Weights of a small mixture-of-experts language model, trained from scratch on English Wikipedia: 190M parameters.
Below are experts of layer 6 (counted from 0) of a mixture-of-experts language model. Rows are named router (the router's row for the expert), gate (a neuron's input weights, with its number), up (a neuron's input weights, with its number), down (a neuron's output weights, with its number) and show model dimensions 64-127. Each number is 500 + 40 x the weight over its row's rms, rounded and kept within 0 to 999. Numbers have three digits each.
After each expert's rows: "gets" lists some tokens that make up at least twice as much of what it gets as of all text; "comes before" lists some tokens at least twice as common just after its tokens as in all text. This comes from a sample of Wikipedia text that the model never trained on. Tokens count by the router's weight.

# expert 16
router:533482458580540427480547507442501560527535464488446462556468512460468500580540495586534470476465434500541529541512541460471439498423487541478415495459536519521492532492476488462466537536426512
gate0:516503452534502484514524522449478481489535522565537464554479527450585507596479451471521471487423458418490478526513472485426551499479458539524513470543569452464464487521464481467488541519502479
up0:524518505533545495481540517397457522578533564474525527514480552431575424503515529480498500507472537449504484579516431475434549529478453580452390475503471486469457502479472459529490487523560472
down0:619560521472457561460491535521442477564546470500522577504510434523513411516482513472546485499504468536511473544516577512475449527479507443505454554524527503464577531523431458432512540436543448
gate1:548429520576508471489500489504480527509499529483504429481549505480473529611546484508525487499483547516483451519546518514603441454462463485402427468520499540535492488521497487454499477508451533
up1:485478484563470551530450448440496523555484465462478455502515503512476433484488412532526537502457508543551546490499565478552449494443486547430437484502488459525590497526497520540437529489532501
down1:466541517441589478437554512468502509471550479586500576456419462482539481529538497513438464567554573468533579547489366447540586482515499562527454533525517460402498488497523513524495446567461414
gate2:561407426515565533566462557501504491513412461501517422543478536475489476573477469483476515524407500497524445521464418477592475433471519508446475550441502482546421500546430529499436476436477555
up2:441492465502558516530488463514553489466492491523469425496524507500521550564529518468537477487440485514520444569505442481570552543491444564461556565487489449527460539476436558506486493516555589
down2:462460486486550529464545532546506494488522492511498486465464473482557499426633497512504481456510480501478474546522484459505514550456501525554507444541507483464512533511474580492464489524488525
gate3:481558487491469496541538446469539509518503526472499484476542465526481529457441531499465490551528474541618537515575524517490561482534491459507397565466505506463452514525464444448491514422545556
up3:490495444528510511456501488465491529513465535475479497506494530524541507510490538550525527463487570473388522519455540523500518460569483462498509510460423527555557555509457446515496486517498407
down3:527533417440463525460513509504543423487573484510562486471493607538508532508532482477487581462522552500418511481490500421469474535428502520501551503547480429474512491457551495537491502552427551
gate4:498530523530464462480486478452466505491548456509549479520524558498450476528560449486474511456485436411511505473511540476462454422545440485484489436531507463490539480510536457498462481528458478
up4:522492484527480477572510449485481537468556443462528455525510534476472465644529468429450493532474468480487526528563522460527521542549523477445461473521483448474556560508546488433499447525422451
down4:496491547493470518479466468507449487493484463513482468518536517521505477485542510480537489498469464500431490421405496437435472569584450516448532541523526467460540506465528527449454492454408557
gate5:490486497516471473534545426529515505479513562453551470516520482531508552544520490570452515487462454517403413511499503437480542518446509478472458439526505466493520430487500510461485553479533580
up5:519504451485539474547450493570485543520479564517492559438459502575466409607590478500455496509544483513416530447491506428408454520475440518440500478497525566511465499468515516545533496520454474
down5:446579430493453523488525441484490435454522424542527586490546537525589495504532543499460496513434518501489512431511473529464550545530480508484462504446464558520462519382536548490536435478460541
gate6:479516489524477433485504437439514508518484533431442493468510498507460549523416490580533472542469467460598508555446475496537518487563494513507454486437519577526482512496569510424538489502419494
up6:568459454527483548524430511500550523516566541468510487507530534438513488564549507515509463516522441550536593529546447456512489522543510522513497503438464524503429532522429619616481497534499590
down6:507537466481492487540470532491536564572556433531507491487514532436462497487549521485454505495514531453510460455539494544528522579524524503503503517504573489483479512471538476510527519495512429
gets: "|", " ", " 3", " 6", " 4", " 5"
comes before: " |", " ", " 2", " 4", " by:", " 6"

# expert 0
router:506510470522547472483534491495531617483474533559417480507494500480510474574506582547537523523372490507535558528587504450498489514475488507502501444413438522492511558579520507536535494510542446
gate0:498478528538537516491499437468508555512492491491449457490460553516521416579520485432522561453480513533505506570516477632505524449494488500415522484504533512415543427506447506488476455468565478
up0:553446520523455489467490490486417555459532444477507457478446588544480515514439553501476466429476461495476501537520504574508526510488541460413548490571518524547469505514511482478492554588480535
down0:530565521449570527516478478544509543487478487495498492452443515499483475523582554491416541545538529504480534476506522487449488514583467562482454503481526416530521469502550552477445567563517481
gate1:454492487612515479520550544526493539490455497523535528494473505456595454514569442513462495534454526433504488485543543571542486436490458529497535466498550529452519419592561453518538509446548506
up1:484496470602543488463595565491534517482500467513500489516526466473570503511501537498543514526474539551522580426544544504525507537560530579561501454517531470446533418574536485639521430443567484
down1:446456424509525485497501530549527498529475561528475513556517469454521480523533498543589548484515425510381461505581480438536547475473566624488506525483457525470474530566555560535490531513408512
gate2:489475532502520580499529560450532473550442519485450511480501465503471481440434567549465465558476544483485507541496492505516503450502506494405452561512463545533475553553494573469510525413557514
up2:527505488503482457436549604535587494513403508469483547462534491510433538513463522516458456609465537531488523543458435510464528526511464495461459588577421500501439479553468503496518502451509484
down2:540541514519503473500476495494575576534477508534482555448548422462510523482457496501581511513447500523478483462461415409448482531451447498489508503424518493469549474508472468537468608577547454
gate3:497504469496595533543519514515417588514554519448453544517517506509521454535519434502488533431517512504485555431476428546512514463496540501539490495434536532443506460482443466494524457464491539
up3:557485525443535483478466513527421473523525532440472507489499517508564540536423454559511536470511422528517525491541449528489488492519537436533477479543505483509508538512492523481511507554509539
down3:532533436511506537502511475465523470463544513549518528563502422402458515458457518515480491494450540502510535492464474502547520472549454501464496471571542524487467409450523404483519527520497453
gate4:484553455501562557451497548520543480446502521523491543493484587476476569473481559472511508496445480496520552485557542494493447523546507437468504493532451482481459461468493502465536590480486565
up4:469524417565501557482464497448506518527463492544495504474535546521518448540517551495440514413515508567511394486528502484514448532490491456493521444563513441488527491548507563466493558528495547
down4:524513519518505501544428487557430519497481478458548493517471451530471540514440481486509583484421542481415523462527459424431534457557546494532524560512505408489484529468559550454459533487439390
gate5:481494549486481496509495545452495444511456496490490487548482511469480450596444557474544467466534470446479496550512529505490486480514482587500524501537497512524469437529550550515526547471506575
up5:478451467476454463512474512527504383617552548528512464529495476450450457631456470482535477476493439483413484441489559478510486469522474468458505482525511533465465423487553484505505482533453522
down5:521516453552494515471519503506483497545497508416543561438483462483589560453535537515453466555519494554487519523475490530497485528544488438506523495575477560511542458492527494470478417538461535
gate6:515488475508501478543469562518483565525456494530573484443536501493442447570503501489436486442442464484424519473489377542567512501487479457445484431468439527526488477495500514464445442557502554
up6:486591539510464445474499481471506498502516529481466476513419523494494519425515510528429612445557506454534507530561485490540454402484536517546516509513415524573535526496509505455464549461439503
down6:521395529431474485492493520521522471544475518490456434504529505483579525486466469481416491448517440475518521563446506500515496508449510522505491444546516525487473508529453487498507484458515609
gets: " |", " from", "\n", " with", " as", " for"
comes before: "|", "-", " a", " ", " 0", " -"

# expert 11
router:514471427549534509456574541533524499530438494566417479525477478527483473480492571558495507463409490537525552521577482439491504519475468541494509415446433546495488606585543521486516499565485530
gate0:460427457524501566516539502577371485471525482469587440464469489469577515465509502503504553526494486466421482458481510505430455463561466435514549504525439551530484549502533495445496548490454518
up0:531530441498497518453518504532446527471450467457499466542432497507574505498499474529528609477438490429439567597578521497545463510481519550473501424421528480522478460482500501480456518532454503
down0:527485489554515542487513465514506517517477481530568507470495480496482481539428538500491504521475565574507480563452497461503546484598497468373466534509462581475444561498553524530536516480504459
gate1:572444509571598561561515494510545504500523489545492529499561460423535514489535525526486455512422529563527436512457449557471425485478528473493543492488537488481511430507457473597552414499550480
up1:491482545532538582434484490546554536465474573506491510563504511530522518506504453526454563551492519552459564489507572526531467516579524565469543521459525509501421535579486539526465415484450536
down1:524523509484439440525504576489476469524460553500538463428432543516512476494556547549509527505524528486461559542524556488461542559543513461473444514545521480487462489422474514483448565468519565
gate2:504457490457591519457536534469497503480418496473546513493470478508503412506508515517466562559522540570526500424557501478601545498521425456549585500491455493502535473505495510577473399470481497
up2:547468444518553492490482490527481508489473506424484489517457529461501415507437520544495473489438522574527499473470505527507518502507468495485540536468453563496483475578465514535475577532501533
down2:468504456521595551524419555537488497524462442444543469534549518459390480475477505525503516489486488483490490512533498466468554491545492545484514515478505559449473518534466513475509538489427509
gate3:572556483543488544499560506528471521549480435460423481502531465492506489531547516532439528493512546504497576467505508478474516522517517494496478512478512461554531518525486549472502480516506563
up3:490492429541482588522538516538540482532546448501429549491481485517511500489482492547402518469492491486510525473485513489531467524463443510512512541548494521587503583520543532492566530470467529
down3:450507508496422465469549527524463492519517521517483504521477550625517560484549544512518441539525469552489501605431572535535514504541480513522595499426455549494528503485544517561496507524499407
gate4:555433487538511497408530493463530529524468442539485497472473503524448512490450518519538538455497462455501515513543423472516496473477535524517512440548526457459519457497497482519525452599508503
up4:517432528491469467460473416519575520457516455449521487451503512450507534530517469437453489544514456490451508467476481533430530482517521487522492521562468487517407489450497497535515422471468511
down4:537547500434436500528547544512472525528415467510499430502505531538489483545518418507477450496567496529489544580532561537474440524405486510511509474492512484505496508525508468463544515548497493
gate5:472520470528467545393439446493537495475524482534474502482519513501545559533491485505451425522430468480485540478501511551463518467526543550541511420516551514439504413528499513505472491584509547
up5:518474433484485555434487509428494498511532498476496509510550488527495560462593502515394441495452475500522559479489492576574505497497439601492554443481533514455489455567432496446468586602537549
down5:524502486535494457544546560448381510508483513410519485528481521461455455513482532472567525514526475521529430447498532533542494588528458476443512523490494481539519487441477491507487566488498462
gate6:525423547482501454491475590560544518562529454432376527536463509528471483490476524557463579472423451522509484508522530468549510490507441510528463505449558524532563426473418535498452562568492452
up6:568446524507478522503502530513522517474567422520441527514469490530499423477548532462478533446458500529532581455552483496496483496506546507517498427483518532547563535506524496495492466565500544
down6:539531521462458579540445525453442532498497433500413525483558478489544504502425564522496514504497440511403442481495505505482496490515494532554509474492454516546517498511498542477502547498473518
gets: "|", " ", " that", ")", " which", " who"
comes before: " |", " ", " -", " is", " /", " he"

# expert 10
router:535469483578518452533538524458504582529419530529482469520504552435538427538468546554479517458475423440520503555518482493531448463407472518476437517467465432484463541510535487473446507536462499
gate0:508505460524518463485530483406530551492514519410574520485511483448526472434519503529551479455525526550502506515480528409589487433584410468538501493498495518519516452501501522564599570477575428
up0:553533482538507420466514515471486522526435499421530433501490428509559567458496555544519449557505487571455518543471437507506508483525510491512489432442485478463522442479496506534537426571553489
down0:521542545475507569453502476547465517538575515527557475484490486551446449535519543461496427536525516575486516507502470512537496491495536517472548622527482501484487553482575483528513527418512529
gate1:528484489487530485449514480513467447566584505549504462481532449532518483520438461554467463493507536546556529503497527465466469486503506505473506504489547488511486486485395443499523552489555468
up1:411473452497460516458552490446566422489507504477537523483457527509546541453592519482516546423478518477505428447516503510479530548465510481529520514491485481548526537519525528497552417437554565
down1:478502465498539542527556552523515453439569548502418492558462466532597485466457520440376529494475549491519558520528524516527535493524562477459534455476501411470481471495484562475611406435560555
gate2:450512459495534499473525490499436496539526483494488517496520508472464537533480580538553488546472527494391466468452583454514487508563478552443519467462488530507481516522450601507537585497389469
up2:475495521459534448472500410521556537461499462461519552538512524597501530522557467480451503504496541459498487525558502470491527479525435526457514515425573497543524502543504461502529498420559560
down2:537574458471474363531460531483496502522458619495549565453480498515477467556504491497554421534496547444453505443504528537494455466451428457489507461544484431518529554488505458499546502499503501
gate3:480499487486482488507526451458467530572503472444494461479522539552524453468467552541514501489489498517506529501500522507502519479550441471468531458491511501534479474542515417460517519540470492
up3:515460537585480458519444485486464492533459444539469471529502510499471423492469536528547449385556480520541461558523580476479479480518497504501498486486533436605504541524525431497497488498559554
down3:470521540472511479523532472552480514417470521443489459471513488508583451465513518480504543523495514513617499571478500421530487524468443476490418505469507576538537555471523489540495543477552591
gate4:482457527471508510488471420428576468571618551504518498515518497498482427513515387476454556416393520498459486507444482574553467494471501510505480468535499470492514458480521514452489570490486605
up4:508546487510486493558527495522523530486502576470412520511538585469488464479425514521536506476483509445502564554573481469446522588498471464444497552519513480532582587471545465542463470568498527
down4:514496515432472501464510564510506556510438542520506479519515594575459459486496397519522480499490526528484497536559462479574590507500508501442466467518526547493508508548504472561506477458521483
gate5:429411478466557393481454506479558538489551552545569450607518504536563510506465552499480438479522524487499477547529496519506499534470440521494518466483597471536556550504489514480496456557496521
up5:440508501456533492474506539515512574564492575556540485459520453482491452506480488465440487482498402512545567566471410574542540492554493534467506459458559489451505557571516515548507533525496482
down5:554469481512471440542489491489540551550467531519502471534636464475517463496407464540525430518506470453514552526573484535543491475561520462444423444478527508511473475573474418573545455470440530
gate6:564517487510463479524496548544529459444480477522490420488433542487539447440500486479489461456538458511464452489492538466541561546416489448470560446462636492528492421457478512383425512461454471
up6:467482486493437537489506423456524528512487515489475492450530515560490575493495506480529514480511442546458462501479526475456556565528488538490563546420496440548429557563491523521525524485478516
down6:501484513434487545538469557526514481550443486515504537533573487529500459543498508434467523497533529479437544488524517493498487476416496509522442524538528583549507508455479455529537516457501509
gets: "\n", ".", " In", " The", "In", " He"
comes before: "-", "\n", "|", "The", " The", "In"

# expert 18
router:511448499567534437466505459421530515502505514501440449574471504484522477583553508528574513511414484485522519509547468506520491476483474513473513448436512501543448536539470430480451541534509486
gate0:477450474520440500439489463478544541523448527517494475515477525508485447501485499542467464491553521552473547540507538498578505499520452507457478503495444522576500506498515500571390402506527494
up0:449436513447491503538469500455516520494567474509505500463511495500464580475515499516516555505513559551497461445450469527506510497516540489482532510512510526494538534511497442529443476465537516
down0:478517503526473485515528494482522526486560495493479458475550539515468505454482527485605496503504519482505506492521463533536532526479464539512471486495504598442489519452550461494498513542508497
gate1:573517486608461448511546552527397506550491518485446558562489482489480437519477476515529467499502490509559491436554506513488480542488525501519489471458529502529496416509478453437503487572541505
up1:487465550554527421430506511455462545472471495514450488529477466537515426486461496522509536494546560499505507470516516454571538555486512454538463542496501523588423428453492451455483518488481497
down1:459490515507502531543435490514520493507523440495540514522525426497447482547553508504474506492509508483467567548477501483460516541464526432546473493515525537519486469477519476473448474505530611
gate2:452480482444470445498510498474465544483573529414490513534468451536548510476580468520458558578445494541511521510559489459509530477520463507564534553491486539495524472525477493519550555533479525
up2:532436565534436459545516507479514501518442517497461451585462490424551477594449549504501433467500535445481526544501503439424483569445503468445543516457484488461480500480467449445413537489409479
down2:454505496522506564477480473479509481560580549499495518503404487486426520508591430445460510424529447453519475518463417508533475548538495494548426505570483503477536498441532519424525479563582564
gate3:442491544482500523508581445539543485519519395558466504459498522525465518502572442544453481505580496502533587553478529497563487575448536518583512426500482496519509437486559514420520522491458481
up3:517495525514482436415526502537560478513525512440540471471433506524552487433479529545468501499477503521527521483560540461554499466543482518600463487478504505594488525462596540476491556464457548
down3:472544530422418513511508507494516464526506459540527544530565599560539520546504480475476396481528446585489529472515519537539536438547480530550530489561535465487522460490580480537535459529513595
gate4:563454504555510510427507503543471460547496520450535534492488438493449443502507528457487569530451509509523513534416476462488505451482518469455475542460452559462509458535444507431475489513478475
up4:550483516531494505529507556607524497541536546527482519533487511490456500537529512474548462552448480540536481501380505513484505489507510465554549511507472523515470448495535440458505481485540461
down4:455473518523458519563464506517567517500488568526515491548498508554511524528449473480530433548490503465470522485515526403543462517510497486437543426492482478568534505515494529512464465518510500
gate5:578542473559514452511499458452429495515514440498550494469525443464470508491498604526460558551530477435568473448491539511548482490467554517500476456494485469447459439527428566443530550491396520
up5:571436512535539417520492443488428491464480422488569412505513492465551439534505435453550563582507457469544433494467469455522483501442470479450462463536487397447514446465522484485489560470502435
down5:499501496478469458487483421545510506417526434510534565534480448492497539454523471555460523487486526508367480433469535441483489509486440482604537486511495585525486531517548503417504508539476467
gate6:469507512495509516529429517478518501482484549496491542622474471582506500509577459503528523531510488569466486505487467537586520442410465452537496499475458498548501539496539578443411495552507468
up6:474480527468561525494529559420488525540521477463518497472460486536468559530457523522454495472476488550512459471579463493488524474515471433453449528511439456514498503513409479454436442465452458
down6:529458501546492487450514473515517550460455481526477502506574471513526570529511511558521522493472505534511597559499481514587472501537479526577552499504474557465484559442532516512491493524486507
gets: " |", " a", " is", " an", " was", ";"
comes before: " ", "\n", " 0", " 1", " —", " 2"

# expert 15
router:464445506598505447517550470503466521514493477463435494539421505435526491527498530598496538484457431520499516530515489519529452487458496458515510500486513542557450486544438502432515521541476480
gate0:517494471525429505515496461526543542489412545482517535519458465501445478438394533547477553523514479464448480431472503495555445496484410480464471454537519528515365442508521478505430508509401506
up0:494515418531442408477491528531489510555461500483513457458425482507495500504535553552509546496480493514528531546512445527586510514584505498565515519522479431533488493486447532490497455509506486
down0:475507484452588479436562530535479499468510467527429581518517491432432430512493448505481520522520546545450554518557458500393556512483540487554492515481531519496513520493531478485506515536423371
gate1:492509486515496448465551468519495552484509530520533513474510511514481560548482443537499520565416411495481509457512505605519451489494524564542513534442527512541500471544538507466532471507499491
up1:515514481608484548559549466464556496453491491501535577506524526515558547514462469577497517511420468487574470513484478501501482449519499514539477472448534488484424611395479465500506574485414572
down1:532492541509512500483561405499478457567499546557496461491498463491440519510538465456486471491529497378555516514494458494463535516547509497549564456418504490522511506475484581493526496519474470
gate2:534557475475511575467485480527550546557559464453482579490453538518456417508469516531528565486474482547473561492463465407483455387520415459520488425515500582596475470467521497440536581514515440
up2:536555527512478467503499554472569536466437503505552554492529488488491471526446564505533568521460481516460505477480511491501479478523507518505496457439530517511501481500532468490513481486482439
down2:514535554542466485468532454490499477508438480468537516525495487504555490503549496444578524523563468481567547441544488566560452471459553509542458520482499454485501491464574523509479421396517601
gate3:446471461540490518434505485453501523528466398509499541472466503502463513533496554513440505453481446496510515482515595490504499413438478505465529492532505447531530464494567461542544535484407453
up3:438452519556529537504457526424505447383529398584439585524508450541501527522507492558535517434452482486533543510436521509516524478486613453460496529544498458526467483497479478512441552451518510
down3:482541543440498546509537561491505488443512480516520453560445489464559457485530521463475416543525514547554514468462511512551538524472504523523537535499474472501578499503627516536492423486473537
gate4:475495524501478407541527470488451445500539496537497482475433527497478444516573530489522492533503475532474468505545521468510548475541468469498466473461527549551502514493516464480504422474484529
up4:482515474536508499463556441496529454532523529593511422491535498526481472530565549516498495467441522516556464523486518491464475472488461481472454461450624520558460486464506417489511547501514502
down4:503560548457552545540506470427493547474474502455535593525521549480443477498518513488493518460584488501463570504526481502480411581509546594500459461600492455489480534501520517456427481519585528
gate5:529515447495470546481448486399495567491496496487433484469521536503532394496505496490489595514452529477495572530533520465425508528476451512540476455568524515546424498533519447470516541430484577
up5:488451471503471496469465468505534565476557518409411451454498532539525412512470500548417537530521488439446487468515511526520510452476480463527419467514514499567453489517506488505511456524512511
down5:537474507599489503536533489500545582532538543493459550448485475493436580432516544468494474534574503501472511443503493474499523432515490523427487456459416515449547432509498584509464534474528476
gate6:488474498531521444553535416512518564446502444496396505537537502472451439539511523536469485525516472474529552551490460468488467484530414557501567496521414504476607554469532513467526478446532460
up6:513489528513515464520538488523426492450457452496469503515506427476542489441538472510445476529492447436505556484464477420609474514470509471495496501532538524476605515446454440447537482478504489
down6:449444491478510477458520516515539442499524465511489498478401499468467522552511541470457498497556498450479455533493441488545504507537488489441461530552518519436514481448507504488540542519491471
gets: " and", "ed", "ing", " with", " but", " after"
comes before: " the", " a", " to", " his", " by", " it"

# expert 32
router:569418489547515482494460480525575511523468543519505500583408479479502553563511577590491502507454463532541520565521473541490483448511422504488478523477471489451450485530403474534463435579547527
gate0:533449515508526468476454475527498500526466499496478480460487499533508475520553452565531481463460451501468457489542538523492488480425440436497411528393464468445481510504419555485484442560541515
up0:512549555486505482459544540426446508507410587512551471486507523505536473468512489464474477444483458502523530491541436484537479531442460473483500562485529555505522538482462565504454495558527478
down0:492503456587588469530465502523521477460500521521491513483416478511461521515499561461545472524523496507466512526514510487501507430553439475476510512458522583469452505570500418486521558521474542
gate1:510465480456590464534412487540547450500461559454510562551481518515470510512519540422437517599475488532490500598496494516502523505585496497573522468563466513414507434500530538527448372486520476
up1:509494516492579571468493547456464523538505500539509514476469492525462495479435515535467518529482425481455511531534457424487522477551513566501573513438508514514535488555508478523495521494418492
down1:460495569549494466485451468494499531494580541572528446504490548567435557487488464433501504483509564599530433460523482470468512495532523505485543594534513540458476569543484514522479496564550526
gate2:500489527534465425552496568486436520546560513486507468573487502470455517531455497542483501545499444526439456440496418524477515526465393495507517478519553503470447412544466406479455470569492458
up2:441419490530554479463561493456508535475504388524501500513518546504427461492596500571459456476453473536461494532488471463447471468462460489403500513455492527513473516521495471467502573536497553
down2:543482453520442550403525493543533491526517552487523463471539543525532519494544521464412530473504518515517460515518549496473517527489581531496523503462470523573570441471505496511517500481477526
gate3:484459500484529527501472547474530448428532546500486499528510525490551538450546529562513570515448523500502523530535427476523506507489498502461490545460542489487431467501478536523480462467511542
up3:434496520483503572445561436494502487534543536484521478490486452472565550444550512480529554524493503522517473506522514512499490461481515487484566486519490544568526492549603485512584554438503532
down3:511467543506489531466477554520486539470469542527499495508503446514481536552445405543517493523455534458552506534516540468431539528495441493509494521545521540520453479506464504500475480439479548
gate4:461470521481496570512473514514523440593521487534546529496586476440429450535467465498466508463493492554535546459461461508520500483496514543466577491537489470529478484515528563471495497527576464
up4:497504483524560484456493499518563569503474491525484513529514536517429536539542503520507438441505463526579527537512506486524507545471418513516535582483485464497488459499512544584519492553564435
down4:449494473511513452500478472565457512519542465526424457471467483535562595533426489522525516566521537532499504488499396448493579536564506552478507527495538538475493455536485466491510556519508446
gate5:501459430487523515542543536565514487498525449511554433517481521396413419554449549479507448508474586531553512432469506504499490458487464488495452505451530513504431449532482550503434535502476452
up5:521489514503468418536483516540503534423477532483558520482499527520473514481408506561496514544503502482519550555509442438527486495411441502491504534493563509465539422487472484505515437461496576
down5:474463494474536493492477494479517518502495523476553450562533549520458514446562559454531426464456432490439449484488550483485503536548506504491522494446502437498550458522515458543529464534549441
gate6:510520521501503548482451525520523538423372475484544519535465558458537487559498574538506461533429512431480531394510453528518562522505442495512515439519534531484567449459524520515502516535450448
up6:506479526459498466488509476563454516463462535460514486534497541541538518482582577546520506476514495437554543530498524492547451485485538515479553500483521479495557468523499519471496497492488480
down6:488525469473464456571545508581571491512471465474495482489481497460530465522548552468525535396531537446463443488497556515503490455476561432541575549502470460480436484465503611462545469461531469
gets: " was", " is", " were", " had", " has", " be"
comes before: " to", " the", " a", " in", " by", " on"

# expert 21
router:499407500542506528522481428499522586541449553488481466558433538434486489564571529547473544488438463554478498503516502478472470456510449494483516516492455522539478480507465491497456482570494509
gate0:520469490492510523539403524465448535478514524524527502558508455481432535531498506562521441481536507494549469468573505445439436511540514530508458487436455481450552511533479504527436493511513546
up0:513433478559587540516505488415499518509425471518449528502498506428512462565534489586543481470515486473475468520523501506428429515476433565453455544509512492551508452481463519532454471538505446
down0:496563564543499486471447536456452491505473507491499433498532523530571516470433516516513498463498526527485459520564506525489547520528582614483533448521478505493521465450539457571468489521519532
gate1:543526533448454559402503503479512511457473450513518484593398481481516515484586490469476520455482499502498535485575490500523463510497416458509523472507415491503469507501498538434469472492460537
up1:530421418486471524560577466560492507581423503457510445523457496480486437518526458502525480547497531548494476428494446514468538522499459477489507554452451484518499491519515520537511466481486480
down1:466584463477548444555475472494534548458517538494451418470513480470505499556531453427466527502531424436501458453526497485461507508513492518515466515591511509561519497552519543501449475514544557
gate2:513511541480533493455417506483589493463465464451455439483472524461494519534501507465470480527460500558486447441538540505481484530510444516406537529440567472527519498502551536513491503530516431
up2:517508470491499546523466483525565550451416538506465521460504534469545464506513520503422510521460550560489467466512500464527497452526471523543505476511520555541524469502521472550459495436468460
down2:447559477476581446493440495534480461488536453499525471491529500568517441616513512528498510563512493466497524522465475432464521499475511487522510519500575509486462495538547518508491455489537506
gate3:516472453497542493565422520559497505521514489511477484546520468486573561515441477463476463428460525485420510616440488544511473466517484527485484514542421485450487530518469469531511472549491532
up3:525533475436489536511492511552493551575577541416504537447539490495546496492487512435488433490404509580455443561440474460477522487485518504394500499461516526443475439522468599479492485468499498
down3:475497483446516538531455557465436492528519483492483537502482566472470520513530515538492486509462464507535471548544443494518534448449527433547500451455537436513482454500432517426515492531493588
gate4:514557506544500501447470508478518605456517480475449500537461534410478493542542490540517514504542523482492485499502511522485463546465536538369438461484583479570516503564621515529490495532521505
up4:494576586589524473496490452492434518407516520524469538514495497507516597505569511468513524521429503487489464539592461443485514533471426558421452447494511519434510472509476512559556554542562539
down4:519563481441595517410472496482489419443450395414550511528517519458432470525483508559494533415543480492466494465522471481505499538504532484526433536465478469508529525522503501535511479499522509
gate5:493510545441495491534521457541591495446406497464546434427522513525530480551518489510488473481468537536449449520516480453531479463547451517470532531493478486529459497515543530499415463498509451
up5:455525488491510456488490507523506591590431503555466466482529520556531493500457569527433481441532528524504542551515488529496463493534547504539446444452479428503516513518468448442485484509451498
down5:528478561526471498501546533539493492473488494383564512480534516454547487526538480519474503541492575464489569418490434488458540520530566537522519535554442455486460446525481578519524480561481520
gate6:534480528467444497617466489477482579496542472552470513520540517561475472547561470496435519543453470515557440516561515488530525514478442499511530501472559502557499490548460565476511493424482544
up6:480465413491510459512424529483525412545506529520481524492492515392560481431503502512495607476506543426502494493527530536548474505484388507510446440511491500486550483441561449535501504496433536
down6:539488421537451507479520519515494467537489471505432584499512433533497519524476517498449461537513488472563552530466495449491465543485526483522515497508483414492495556529533598553507504507491493
gets: " and", " to", " of", " for", " on", " with"
comes before: " the", " a", " his", " be", " their", " her"